{"n_experts": 48, "routed_scale": 1.5, "balance_loss": 0.00662, "learning_rate": 0.00363, "beta1": 0.95, "max_seq_len": 512, "max_steps": 5536, "dataset": "wikipedia_en"}
Below are experts of layer 4 (counted from 0) of a mixture-of-experts language model. Rows are named router (the router's row for the expert), up (a neuron's input weights, with its number) and show model dimensions 0-255. Each number is 500 + 50 x the weight over its row's rms, rounded and kept within 0 to 999. Numbers have three digits each.
Before each expert's rows: "gets" lists some tokens that make up at least twice as much of what it gets as of all text. This comes from a sample of Wikipedia text that the model never trained on. Tokens count by the router's weight.

# expert 20
gets: " |", " However,", " 4;", " Meanwhile,", " 8;", " women"
router:502514510611480503416486590528447514508460481562526514610448508491583443592507466511520443526441506464439571606498469413432480390467529485462381526524591510431550384526419466588486561549516523551534440490493469599485454484538493418462560567527529435392561552407455564591569516554479560541444435477507546488458393438479486482469549498584566541434525437472486465561433576507486488469479464564553536467491446468477466476488498562482549520579515502508469493538489507519588565461436479521559457473503465489454505512425475495538430529486470540601627561589484469497505538494610551510509489625578552427539446423483499529419441499499543541591501534519515511535474456524552425453481590580503549511512498487496504559520556531578484484512513469421516545484487477559492443475437538
up6:532552463467400463463496433514547520546543449491431419585528566425513510448486455530462524477330354501500566504529483420477592512544480405484524526508527392493496455565503501478510422475483574456499442636547472467482544452533497472517512525475454638446444415441485546518465418444542598460476469488569391499578494507496570621518480482533510548452587510545455490495507433521526522583516462514567544534538536510534487441524512588508469466548486453556477476513600485538488513503428482423398478529472441427535459544595444505599512549383476493483529517522493517534504472465595445519524564497524389501445454503459519502512569464431502528468460524500398509476500415543421530521536573588556520455532552431533515499511480455558493513491461408560500474530531490449457483502592520
up7:510544542498500542518454557487459448527512482594494425490561506452487501480608474578455595563639487394536504492501482449440491564417593514426586541538546548516405536602531505598524518414472536567514502498497486546522597403493542537639498524511428475493513526437475493589555442473519510530506495551433505454570477438464503471495529500580434519542418503452485487398508577482646559519558533502482552504425555409545481614493455543554523492555470527542525474502530457511513482507484488524509458541490454421429525379558475533463371477515566459493457468454458470501448439421451520457588478524514511522509429546482515505452449532517478423436568500543559536508442568415589432456485441505473483469480438509487521451568478470402505492526398486414483550489551542434540457517503503
up8:543476615464506518448546467402568556521436539465610530577466455526490513417442456558503471479591474541460464445533507500459529555533486526526552508485558491537511501530517474478513485588410497496546435513520392539454424490481559560653623558372520506464570511492513484504563462471491480442504454448453425423526582511527431515478463571534494478539511423435555463484443554479598520512434496499541535605434538402514504469497521554512599433412503459447525519522393545471520517484513435505507408456476467400535492479527500502572464578505506460473481460567442502507500531429509559470457478526621463589576561543550509502556474482542452436571483521547558522525542530552530548438467382467553525532471457493537535549440506512501445449522545450526488488437424580441566409587581511
up9:562579475540538534541520534500501480473526421543511562454524591478499464390510509507504449505463447536496511560450513596433479441542543526415482468591501399479643512490430435576418495512497517497443442431502467530522560484562454446465441440489539517555566516445471510491497453480506516520574511474511501499512493513522496542565479493499584527444486587487462564411466422444474596540532495483519510516509463505532534496448461563547442407413597481460424544519503557524518412536476636571448530515474515491485614606466525517490533537445470481491529588480564516459468514544488460440510562500486417518388544519491473495433385534495553447493631575558471548449455450526429482488587561427459603501587475463510421602390507470388435515506497554487460473500502471524420420506542460
up10:475453465526503483488498541464532530504453431501398535540458428510585519528491496409522517564504492442502454478497372487448553475494509503498494609554510455450510458494451507649494549520497452486547555526543599460500406492508477550559529477502504422528489553461514435459482523546546610485558350536621490559574484491470498456544509414472474488479471565540450433478527442540438609443557594521561448465560531379521484525352490456466425511487530619527560504516519486477454465425564477421505513459545470530389437525438570500439536473523605506471492439558474507539479517588427574497426464439506473500477442513528482514542498467480463487553534533514511436512501554451605484419533520484474516476568445577488613470469515430439627483447471481538566533446505464536458536492568501
up11:476413527471454491531466494557501469472471415530519476522488555507496470487450578486413524453501558501561470521427497526385506415561575462573477573580551553475521422433471480494505467515538390434494516471521587452406513508521556517471501432457444602524542486503446443541499451539429534487580580507449514524528436583521457497552552496530434499472472476513384530566464558510445477545528558563555352513487478524470598442463643506472470561439468468454525600536529493481582541530493485539511560609532557450511527504502485554557487471423558533508503539511383488470492551474519516518503507600457529511503506485459561466475555399546545525513459487427490536516565478474512544444433570482467532489575556488610447582413458559575493547514529444437435554558410548562449537522625430
up12:582510569514527466516430491536503476478532472497487451434573535549568496468463490479600489542507583534528539494511458489498519573526544521537526507459552499566479523547398522508537503492427554457482467534563624497525492479571592468489475409472525461525579576561466500435515389587465548478591449560517504443517454526515539510463474510544480433576551495448517660492479513467485482470558523472487352514549552551463618500553524468544518513540458535521485417531505468465488462389491387603433502539506551564567475607507521431482473498591600471590509571470476418523423400476439516567548510522578537629380549478485471479517497465451487448564502499518503434515541537507561478483529482504528522483434610495556534459504499518511444542516467550462436546458415487571492561409510411

# expert 2
gets: ";", " |", ":", " —;", ");", " 0;"
router:496598506497547471487557581428477455619508509590448547542528501519493466408457396517511487444471513521473440524482516488554490532519530465514516501533490537389504527526445454566434477572525502502504462479566465522452428498536567446446468571487489489411490506508446480508516501572511524552451450457542519544487482418439500563567574534571501542538584450478446457538480486502397541490501564588480534457587407559464480430437427537515546515568552562434517483548535461531559608501455575572535386439572447500478486409473423472573482557517444579563527486602478466477449483509499485526520547533513541496511485436505538471455428468578510410486582492490455409513511504515503455481509633588467447421604481454454487538469593477561428419438497481479519521494560475625583388542422533
up7:498392404556537499533658502579454501575489484473437515521529551472498504430484532432512481452495539616442587547474437510432571502521613524557491564535460422503496447608610498501491485511529544486464542493519557564465421507486429459452538523536464483489415600405593564556496485537479431537483532387492541612439465386438473526448415482495497502540403487554453495573473397523507531523493531467509507493487525563480530463613568483534473441518496528496502493613535441407465465449561516492534440589478539520456504537482481410467501545563461568447481585508453499493509534453482480506490480523529518502460439544545505493435464456565448549459458477530589506474470570516485617471437513530542405402535450505541527524611495523484495477583480418453512539464468451461453478426500471
up8:538557496481478486487479504485442477540408500575513493537409509457459493540567484475478482582426509501509551484614413443476473555575533480478543530466578528442441491493475465549531562512537502495559391486530423507491408548509524505515573454484460493461430578358416555529518493493522516406526445491405574484464450363539471478540557542460612504541476497441546490502494397494491528444533504537497453553465597504405474507517524587488545553436567568488475513580477454538556588519420416463542546490536468420542525456490469411452572567521520525601602498422452495529534542531550534575563495533430496478506439413530529452435527450616499648553411482536476459565506513472514534515431456474508544594430474505525368532505518528449477475418466470505520488507496531523556453472502510
up9:377461490524517402544483495488483469514564508551542537461535547524550485552539572490533488361433538553397530550544511496522500522415558534465507514460531569506426551495561542460572437490575564568451548550480468496504543592514461489476542584500450434498516517591519550485594473468567474480476563491416484502447485551534537454498535542454401501476482515547520519559591503495605488556519498611500591513558520478454565497483491514562688454519479549492498500608535517389493511545547594474465451514508465599574429551467568554576550433543554498544480428493467478519487480524512418486566513451494435506481510445571494443431509513526444533492612626493501497411529529571406495488444522457474490466567503460542550446575454391503439508473489495510445544508450465506510480382530530
up10:511477488557454531566453556507482493470513462414527568532529515506548461476530469526450560487521510505472460561476546564497441557607542513484510474431552559598577526487487473586527552506600477466425520556500464439509450540481515443560455432461494526542518505427416610576537576469444481490475433517539546516430581628560584577521605417527491581522560515516413561444504584464480490488446643496521458559568482462575524618572395417604464503529507553548536487480514472494538548473487538528483542440524405557562451593521392472501516548560535479543563480541496507560471476510553588417490469457456532424552465496437488448548484464558407453491538378554539447546489545498552498515470536512534442503490520459555468453506519511439568506521469489479523515443548442564589501476504600
up11:521559589427472475527461417590482543488478484438474497515535510516610556603479554459417494584429469546488560517433450494474457535548453482551549484426554521596554547520478429543571471541533569468480397552474483557470485506531457435577511508475551497513497483501490506477516531566534507433444555539496510490559463472575528557529507458519472534582519516494441460395501542596474507398482519576473510527577417419426450442545461467454588488485481496510552580499477513487493535606526520591550459564565474550660482529503447539537499535532486503557464535509550537458539439465592497505417417462572535563527449418498534468519538431439468551546501558542552562470519454523515407561448486492516493530556427477486525446578437502449460585593475532573572531538480462388530409580477613
up12:421418503529361489437437507538550396551559513560514442483465567411517485486519421461611419506376582489541438450498532482481438433531538452472612491498538543484546592490495568535448455498447433550464513484508383468539557466398510542534524523456430593461560456500525523505451499490569487453522509517468502420476537508485478516523480510509469552467484500503535455508540563514495486500476580606423598476449470475498485520451525559574599517440440555538494488464473595499529515423538460537509511544532586592409551447400556525508470501523513522509436486513457498559465334601453534530563531490423499489540480554549444416402555434591461553525460538443517527450454595474442496512521509476548509537524512544511425493520570497464579539466514499446517469535610475522537498517568444
up13:504543485455456453410446519440551461467528498496512481471490454536450563508537351486519487509511428486526521441373531456411444515521426470467511580492536401558433457411587448480535469612471527493558489551574533523537497580545528573636569511416467539375498510456517446491530537516512416461553476488503436509412459532516400556543561476484475540551486517429503489488449474483546452450496520646547526491450513479453438470558507535466429485428436488522620475457500499509533607526404481507559458506536419494464483551540498507515507501547415574524590607504468517513572482465399483550433456518566505495499528450438492509529584496528546472513477497538479518442520517563509426448490486515472478464558511458489574507405497445472507595496562419466483387547495485465513461487652527

# expert 29
gets: " |", " a", " in", " an", " is", " have"
router:464573460518459424438495525581472453514494469552505616595550489486506425536473466475559448539516509518467563566492552412462464475535510439449423520484502544454444403529361448548488514573499521544550442458537450552461441446521513468480484546464551464389514569435425583521593538553495542535485522448513503490494437449507488532433541462504548561469593506511507382498457460476476455447493501587510564464572477471440468453487488503521562520506552483471466479521444532541625534490469512518504413462523490528484445431480473461603480560478413567569604534638457437536593497568605541524574551578502562464542461404491551547410492485496467496528532574507522458500431504550585475502488542542549577463491458470579475511439577549580538470466476473388510456462473466507427425416465540
up6:478473522506519506484436529507435493492437489550548564470430551488471433512426318521515584506482497569508451511497563567439411453451532497440399542572521552481471429497545473510453498375488508493486566488551523401511515497480494504502513517559574497499450560504501569500427534471551464561581468459506432521590584519547483572523463484559523453493647464557525432485528528523572593541502486485482435523495564476430444523416592437483461459537539458439515456504465523483542550463524578581379551491569502441426580514563489548442508503417422504509602539535504470472556547502440472540499451428456493503516532505542493508519533542407535550593536463569490477445513477391538554432434381498532455392516511541489572515452484502569531447495513586391453556515486570517452499511553570
up7:460514521591538613438489491435452453574552525454444560451477459491566537487505494609487461518485530470538512611445564451435467610491518489488378441575495492461499549544517509555452514483480505530494468479497413468521480480528498517487434570568508468450479544497426456554491490501493423572500494514507547538479543457561497490544577379560476501570488541485407470489509597542528453467456421514525535473528450468446498483531470567564521548527557425474583522569555520531541551574553561507536514522534483553587482616521560530496542429515503567486551514589538541360494399552573502532477560458602500513499447565533516586499540495528432518464431446460556483479396465551593512503394567481465557424477512449469574566480520395560477595503482464494501390511513582557542482481616500
up8:477540497511525520466598465520494399494524570491498566488497540489627519570523489502514611461448364456571594510510545488534504473529464434474523461476514506548493499425479449523588468465482561437475494560623433559510442493479504519585494367515455476436481560534447487504488523504538446591508597515499418443438540477504504500499569510560413391563433521482549539529497507511524553507452436530409533550519536469481480500539482494495492619538523403570573493515588471454574537537512429560416494467534455518501552450517519418424485602487427501510437420559544395505487464399535468483556480481562458508449526535491502493507508467460479445517604470533519563537492501495460478503585554517407612574465528571517520533425514542525552487530443414335516501552543569534496543548502470
up9:515593511493409465587571453479524551548578573512491544568573498520490406525534546514550493555497529431483436597511488484588601475412556472440452429508493510388548457504467426506421557562451536599531497490546492503541408466538570480516524551467489398526543521521497426483591559475490463566439497489554574530461500463560509540546565475542439505469544513519454440424486581500409430507535568547493523499524558475534457418491519537491439508517558511419429531442445501462480477491512518494451532461582386545472458460555418524490569435515473496539588525485464502417461491496401404521437592534531510494569476522469540482477430506575573453471556558577439423548547573532412512480554529507465559462436486455537524503392498514544538458466457493393549564528460475557433536426503607
up10:475488546616482534537415459519522550549467531562531484398465486560398574441466435545531421530444471605491520562455462443518566527505463428524510521497572587437472525505537458519540505344560521471487484516531466443449512470529511520579431545520521498573490508446476512484526475548567561474439608533556483426523417566473401633550458510473554439502477512502498517511430602474551575486462490465394532486553568502525519626498494427500486514524504496548534493500477503518514526507528464560513460478535512481488517498578445535461462536434569510509502567471556457454550464383472382506611484615414457525495428495539481552530545536497553519556506595437463445415487483473517483595511520435491427469482388451534591552521537530464456546465483549523540577433554515579479474412549449
up11:487488572490533421518423518448538460518503533461432597537532553444446480513506456462496381496553551554493424511599502523431431530469404515414490413509479591530460477524489529478488461468465472524486496508421497524527436494510468406563447530511520516470558545526505499414540485524471557391560547513446455674502476400523517522453495488491525465535438509525498423486467505486571612579491415507499504548543474630465429506599537476468505479498487456539479556474474405512520482486559401627529499551448525580452549487536540485473641463519390474476602489465491485467512504441538470466552509533477554547548555486546614505451399479550470462526531445473576536552539451472553528517460503538390526418528509489471546568561521490497606454494471493502514524527573591451470517533561388
up12:454567504438486452489505490533447500469438549436507502608493490499419487460445492526511438489462405544419465509536562469502485498472474523422475537471431477514384416587519381522503503490470430496517449495422453528557582547549482539514425435438473504419555549551563622485483482541497497489514544496510443500427536486454506535514583562645514415578482478494556502516520491539537422412501485532515512555451503598405538440532543578344514524474519447534425460460449584493461514466478509458526472564509512561551512517504513540537534549540594429435496586410415534456468518487437547516430496500548642490499505422535488518524494589470502445564555386405477549466517495422554537496546498570505493430527450536536521470412512554461520563555506512489473530442483420520532405422560461